config.yaml
num_hidden_layers: 16
experts_per_token: 4
optimizer: "adamw"
Below are experts of layer 10 (counted from 0) of a mixture-of-experts language model. Rows are named router (the router's row for the expert), gate (a neuron's input weights, with its number), up (a neuron's input weights, with its number), down (a neuron's output weights, with its number) and show model dimensions 0-191. Each number is 500 + 25 x the weight over its row's rms, rounded and kept within 0 to 999. Numbers have three digits each.
Before each expert's rows: "comes after" lists some tokens at least twice as common just before its tokens as in all text. This comes from a sample of Wikipedia text that the model never trained on. Tokens count by the router's weight.

# expert 18
comes after: ".", "==", " ==", "===", " ===", "\""
router:548489468489479521465498520518494485510477474494433577501530510498511537476488519518499474484542480516493458491477541494458499486518521507492501492509551523508469476501534488496482515494497536454515503495508508522461481514488509522506530537517538474483503490524539493501466479477483454509500490506516488530550476482487461538466514479508460479501545510464487467506515521496517491500492468496473514534531528484452513532488470511493476464499487520516571487518527502480497529528504465515519515502542469480494465531514518531510533505546547504521522536462511514491529457519509465490
gate1:529516466514508493479500522517492518484504465564494502457537563493505501511467485509487475494515475486492458478490503434502476490516504495502517509523546501501527523520491470530527519464513506514517487526507516486491516498471484548512515479489542515496495465530497468499488479454505469560544470500524512486510462489497499537458518491523489500496490522520451521542447503517497484491468508469481495511556529495447520479508456520477479461520496512496496506495471547531504474504455502539514482497464510480494457531481469526505484472454476477468527517499528541539502518523528496546
up1:535532482445502501491531531485482515519477501497510502483491495466488484482500499471547500482486518506463475509516474523518414513490452450547490473530480467467530523466480500489525531527518508529495490489455496485500519473522521498491538508506489527493487516523518491536470495504498469548466469490499453497504513469511510519463524517542450466485477474480507499555529440525506517481503555493497526502504475484486470520520535512489495495489483545506501489522531497513489507448535515524499524542511543545518529503506498550509511499494479497498556515476523472522534490483490468498
down1:531472498484474504487488492526520458477507528489475526502550505518513468518482504520476504539464494518478451522456519579499477495506496453537523517475499463483500497503521505469460536527476541496510509506476493530536481540490526493508466519522485511513517481510488511513496498505518509530553512477534494505497512539506521513485516496467471486510473535512539505504496417521490525510487474522498498495492502495517482494503507471474482516508468499519473474518497471491492440505502507509455511511480511536510468500479461474490437524546526523527532545490555449539505444518503476513

# expert 40
comes after: " |", ":", ";", " \"", " (", "="
router:540497468503460519478530491512497441483514511469500528519499473506496533453532501508525524510497534522520522510503517463481464468492503509511467497541516517505475498522545491473500504541477503505507492537497512524485511546488465528504533516494557501509547485493505471511470525489492448486475488455498474531503485536514520525492499523492442480494534501501506495511467511543528505515490450491502546495531549544487482496529447468464499492519482513516495518507525523484476554532514490507525514486481492502520494509544457513503559532505560521528511553487533535539480489495501521490
gate0:505527488483474524523500520503505575441527514529462509503548502495497481486496507466527473503484509521516497487476476491500442507481479528500495537488509515514479488509519494477501498536487493494513478476486477455496529476473549506518521460458514499461485482541514524470525487491476494554473478473517531492516481520542469543495488492514505514450536522496507468478520476493470514469501496530469482509504521505534452514530470490493479503521488556534483517465461485520510498470464442533535498488466530519473502511513493507526482489528539501536488527469481459463528481446473477495
up0:527509543526528503485510514490500490494485506498536518506530522519455487538475474490470480504550445474508500515519493513537485532490493485511515470477523480495573492458479542527480536483537494522528526503532463504456542486540539508505513488514491505479493521452465496479478474498483464531512496511469478515521477472504498487536505476527505552473494502507533464511519501484527506492484504482491518524513494476462508547487476543504500509505475491541507519489536475494485501516494509501467521544521465526488488526478508552468539484495470494461511512569545508509447458532525472474
down0:503546489496516486514507516480527474462502509480507491464513486523493448544528492486459522487464466495450517500535493508519502480504489478503506498533491514486530503499471479432491469450493479493486496495493508491545459475541462515479511479493528488504522519479517491472459536447502486514494501483502515489562495522448548507482484525500461461505521474506513540474494467476433505548463494496520504487491493543508525484517529483513467509509521489528501469573524458490572526519511517501499527510492500486556503523496479510479501493509531489495492465525521495501506491547509505524

# expert 11
comes after: " |", ".", "==", " ==", "===", ")"
router:527479468548506522469521505528509433470456487514511550485506499538478500488504478506506494506577469500462464516488507474446520480506549498529490496505472508512500472495501489496509518489537485473522509492524479468486477548499535562532484519476468481478513497513511492500464499460547480468492502534494545525504511502494459535515519552488506470511513501495480479452469521505523488535530464522505477530516514498470527524482450484492501500490471551478533486516527516491489540480509524519497508497480439513483513548520490522489518492522509536520513491484480484460511464479491518465
gate0:481484526504489537480502511514497572488497469530477515539494519526514488451519500490480483534489500513498482489499523508522464534469528556536535506509462510482528547451467481501522505536507480505499506481501494502488523475447538515548471490485528532451496472512507545502473515479527518514501476512503515479482468535499503573513491504481555485488520499479501480500520501501522497531511474561498516519480506536507466535511519504474484530522533521532505497463493505485524530542478495528437498495470528487493518489508510558511506463559555509519523483462493511511484493492494507496
up0:550543521546510499494511495528516498466444516524521550500495509484443514501504516521492497518523456503474556502503493532544502524469578510523474476463500487496560526508493483522502554499547462499483505480500465513503510501472484490541508508494530472507485484507471543508456536512497483551488475498495507484505487457518485525533514513525473525486522488501511474530475514489483511492511476480532494470536528472490536530512484483495495471502468487507530540503526493495494536495487492500477502533492464506474457532479485551461536489513509493509526550555505521513493514501514453491
down0:492521501476486518536495491485494485465509473480502505488455479478454496538476518508522499458486490493496476511509493507571457498490490506546560519519485523542518508497529514477479478551473471499489512498471508507524473490524498511478502502555481496544495512503557521458483475445541504527503516475500497480520478482472473512488504511470503508489511506514522485496477499517489475525527495456482541483488499519464494490515461497523484564431528499492528458566503472519550507519531501528490517510546510491507507515440474516501537501487507498492481538493536540500530523513498460475

# expert 27
comes after: " |", ".", " in", "==", " =", ")"
router:544478454509484513462531538518482478491492482471474531504538473543474515495509483531457492495550504530458489528517525482484500468517496517469496498506514529510415473507514468462527523490487513459513512469488465486479499528483523529521478520473529468473504473518542498528447493501494488530513483522509531528546506511481484523506528535469509540461481512489481439481478510513540478514483468506459475497505492468510506564503492530486482494492473514499547481525512513496483497522484495497477498502542483501503522507481521534493495486537512484484500491518539543498559495515501467448
gate0:510474506489469544502533515524511537495482506480484521524508493501545467503517475510533479529463509486507472521472517544493482488516496558532536495491480495478493523456503501478520532496509484491488513471501438491519556499467519486536480496464489548455459466524542508496519468476481513535453482462533498535519488517545503513503517514489530485485511520473488460469532497487522527495469487550429541524489529520467468511522491483500481477492503485535538494496487495523493482519466484522475487504491525536540501528507535552478516492485537482538474493498545513500492495459495479517
up0:545530538488489493518516510512490473499505559506502519485490541552491469525482540501501464500546444443496521507529479537523479494486486479545478501487532439503549523498486508527450478492488521541538504484525497474484503520503468534498535458507516504538472512519467478527511501525474513510458502483485496473500504461512497565512519497541494542471515544488500478510522478511510505487500494496535535464489496463435521519486501505515486515485487520481483514481547494493482521504515496480528550544493475529470479501475492556482509496519467526510508470537498504487481469487519491485
down0:486512462473512498496486478481514468531536501510564519479485516485476523499486521525483510486461509473456493492517551511530445497501544499515535514464539511478495504525505503484522501513470491486474492536491476459511442488471542512484503515492480486554517515580524483493489500452495453516499488510470521494485518508494480513483516521504491462516490502500536492485468463537483504535510505509523512418490487502460515507529491473516472514438488482464522478501483521503549533530495520450504498513511489475568488484521499531534474520479530499516547499509530498475491495488521498493

# expert 39
comes after: " the", " and", ";", ":", " at", " won"
router:506482487508463504518523468568505491502504495512480495491476516495478544513519535464473528477536544482487478535484550509531501482467514505474495495525498518528510465560531540515499519536514446464534504482481482480479477461509472503528507497488510479503520490477495500455462491519499497509493465487470479532514477486492460511548463488498489474474498447469482459497489520523535536469509488477486513510511529494464520518515501488515494519541499525515538465506538527504477557545460500521474483464504502501519482504464495579506486514508524505529510483507517475495498500524507435462
gate0:502509476478465538510506530550495531487479512569447492494530517506507455468511492510534485524518512475514434505489514530494472531486506547506459460487496480505492528464498527503500485528502435468495505498528474468472488483483514502541519470476510537461519488534506538513495501453460475484467490489504501477502480455563492536527507491501527503488507550482508499486500507512548487478483477553489496490466532485492490489505467472475499497501488517502535531478488499528521553512485496505483471499497512479483502494487467505460459466509515580528493487471488519469485505514488469501
up0:521504506529502512483485476501498479477498512510535529507479505557457503538485446479507465509506455468505497507502521523522497490478550520507511494482526467511567550470503516573481515512493451488505513527493504494516471494509516534495549514512515507487477499508495495500506497510492500489493476462517442484510493460513480482511525508525489531486513517508552442495512510528480531456529466478507505464524543532473519541504505476459500521473469480536461543493504524468494518529516520502488537554504467515500476504467537496462507516467487519507497516512577489479472525470514503513
down0:531511476487520498486495493459457495465495543508528493474468469510513520539493509502478510502471485491532506504519510517501432445467525506520540505481479488508566518528536474491487495462502527509491519523484464493528502483512532523553443525540516489506515515559502502503471489431509478555529478483505504464506489503512511490511521504475502483475537516507551526508497474491501511497480509500506482465516501492499520547518526474533498515472493486480457513525482523509489476508509519453483512523484436494500453564475472521447535499509482497507504527483500511509505519521558520485

# expert 45
comes after: "|", "-", " by", " on", " at", " under"
router:513483505492464469549492496495504463479487497465488517502509513521480515492528479531451482507528522534451517546524495488493481536524519528505469505532493500494492482531538548498506505505506520461533529498519496433486471473524517505521497485519513478475479435497502492483518512487483461546470483496516489510530443519505506489504476503507469511511490531485473490517482547507481525479473530466477505518544518465519485548515510520526500527534463475520560469487465534499471544472526498496483556459510482491480448481493504528476519537530527513513498524459494501496504515458495452485
gate0:511481501508451511492492493519474509521447522513405522524546505521490463467523502513510480511505456532506470472475500488513499516524495543499538480511492477513479499492511494492529467533523457475469482485488511473507502490472536499513513501462537507475472440525521523457510459481492495522481496484485500470500470502536501547504433498453532496476539514487499519522511498532530446504501506526467514522526477496517483513537498508484519523481496542503498481465474561543504488506496503506484458492538529499471514507475513490480446461498555471496489485468488471480496502512503486472
up0:531508531510455491506479506493498533502494559512517511493511483513484506537479515505474510516521448470515513493487518540506496506519469504529454496508494500512535483495514539537493528500549529531515512483490475483481504505535480515520530474530477506481479526487491453539486475496504512527493487486511496509498460464479505520511507524509526481483480507473565523488472476525508536422472457498499540499517535487478507513479511468506531474506492532517537543499528478494491505495449479507532504497430472554470439491483467512480520532514454505477476509543566498515495478503522518483
down0:541531473493485503489498455454517516523489525485515525508463508500518527504514478501501532506471499441528527496554510514521470524509498504495529513495458498473505514515509453511515520472504524461498531525518423460520461513483483512502475541525509514534515490532493491515466517455521441511486484482487520484480531535500488525531476493435503465509455509502507501503474454531491518504532525525508508518493523508536501503486533509511499492454524491474480483534523463493510498561511484443498479492499498464542478506513513536486518481542529510503540513521534522465473522542478471491

# expert 0
comes after: " the", " The", " a", " at", " on", "The"
router:527512462525441524476521549521498474504491506515500529526521526476515546515496511505522492472575495503457450519536484514500487503510532517500453469472474530535477483533537514503503522479512470487473509494453463492514470494491545543525484526482486509514533498518517485494504504495507527469538493503476432503504458454508460534505535519489533468523494511456485506475489518485527536517514513482501461529512512491458473516524484483481501502522490541486480508523501565561477497487485506527505490515515473567519506508530522521458537507479501493521484492490472499486478487500482490498
gate0:532490511472483512477509510525453542470491491549459512537550542489518457473540475493514449508505494481514454499471494529489472486484514503497496503475475488511452541513513519492523527514548432470523518480507510501517507463449557527537508491476534499471469468531506506510506488484497484510458487498471474527512508489568484539516519469512523480492492474498461466461520516516523505456525487536498501488493513490517464506511463493493520504525500494558526534476477522518512523523506496514505483472489550533490526509488506505471508464531548503495504477480488473473479496458485496507
up0:545487539554486479497539523501532501501504519515517521498490505567441498535489523490513524496517421501470521512469529532516492477535490545522529545493524495504541517502529488522488521504513513498487504487530502460521486503562496501509537489490456513502491490479471509487506472485535506492536472510508504496482487480478495526514504504486482539459528491461543497489487489567495509438504477471504540478522549510494537516465513491483514518511457496490492489485563454525490496500517526509479510536458488531502491503478510535498496493469476480492492529533548515452482499512522489480
down0:493477512477497514513568423502523516459512511489519498456437527492479518518502522522499487467507479468494510498488502502491490495494493506510565489503485514506509484500543460433522515492495509514531536489443471526487465493520508520520453488474502523511461501570532524528487511437545489500490490500508504500511473544472484502462464494497510491480489521527494541514455413515475480527504493525537502512513505504527481498513486509521481493477499481509482469524498487522474495501531491477469509509491495475540475503473487482534451497488491524497468487473485520494482526534520544516

# expert 1
comes after: "\n", ".", "==", " ==", "===", " ==="
router:546486441540496507465525509523496464513509467489444556513516496510468522484482504509495480499540491507472457497515487503436480469522522494504497488521524534514456478513539497466485508484504524462495525521486472485491463520532529528540489517500480481485522496519518518478468483447500486507535501548520502516566487477497489549469496480511487512499484496472505485473457495540521479496499481477484487502527488445470526547473517520483481503484442548512529472529503511483530535489481498518510492498530469497498482510513480531522541485548510466481506524510526511517520498522491490436
gate0:522521523513468525477570531526513530507503486518441489480550511487498476499542547495513496497505492513516429504472533506470473520509570502520500501494504514491501521460491504484514530528540472490478514480475498528501552530478544501557467520472516493483516460506493531500517518496480492494461492512496522503506511527550481528524482521495537514472512507471455486502525486491508485500510495550517539541495508462486496492520474500483508515512474522520516499469492508546524516526489495545464502505479512528489513531509496523479503452544589537512524498465502499484499484469491485495
up0:525524513553485492509515527505473485480524527529505509483497521530493477521514503497523503511484460452488525540506492531520470531489544516525522483420491493478561494495480513505502544466496526520481526489538459506522490502533509521557505504518508513515518526503427488541479490505494469540490511521486475454493495491499503492507504492507479540474547513483525448513527485558476496447483466523504513499541529512504531517480515536499498520500493523510489513511513477460505507508462527486470517500475489548471465535495475520459544480487493523513502509552545484476477472507496503474
down0:496537508486481484496508525461504490469510473532557492487485463529458513522481491529481488457424507515472516513513491507549486455491513482486549534472524525515511496503511518506479474467483509504501487529469497488554468522517517498494512524553489506516478517529525514459494497459536476514519497503499523475498497468476445505485472488483528431509485475507537525502492421522459479499521512493502502493504524478467541507490476501483518502535478520489522457522516465518542482503518490505456477511494526515525487497499511483516526471530474555479500529516537503539525490530526481528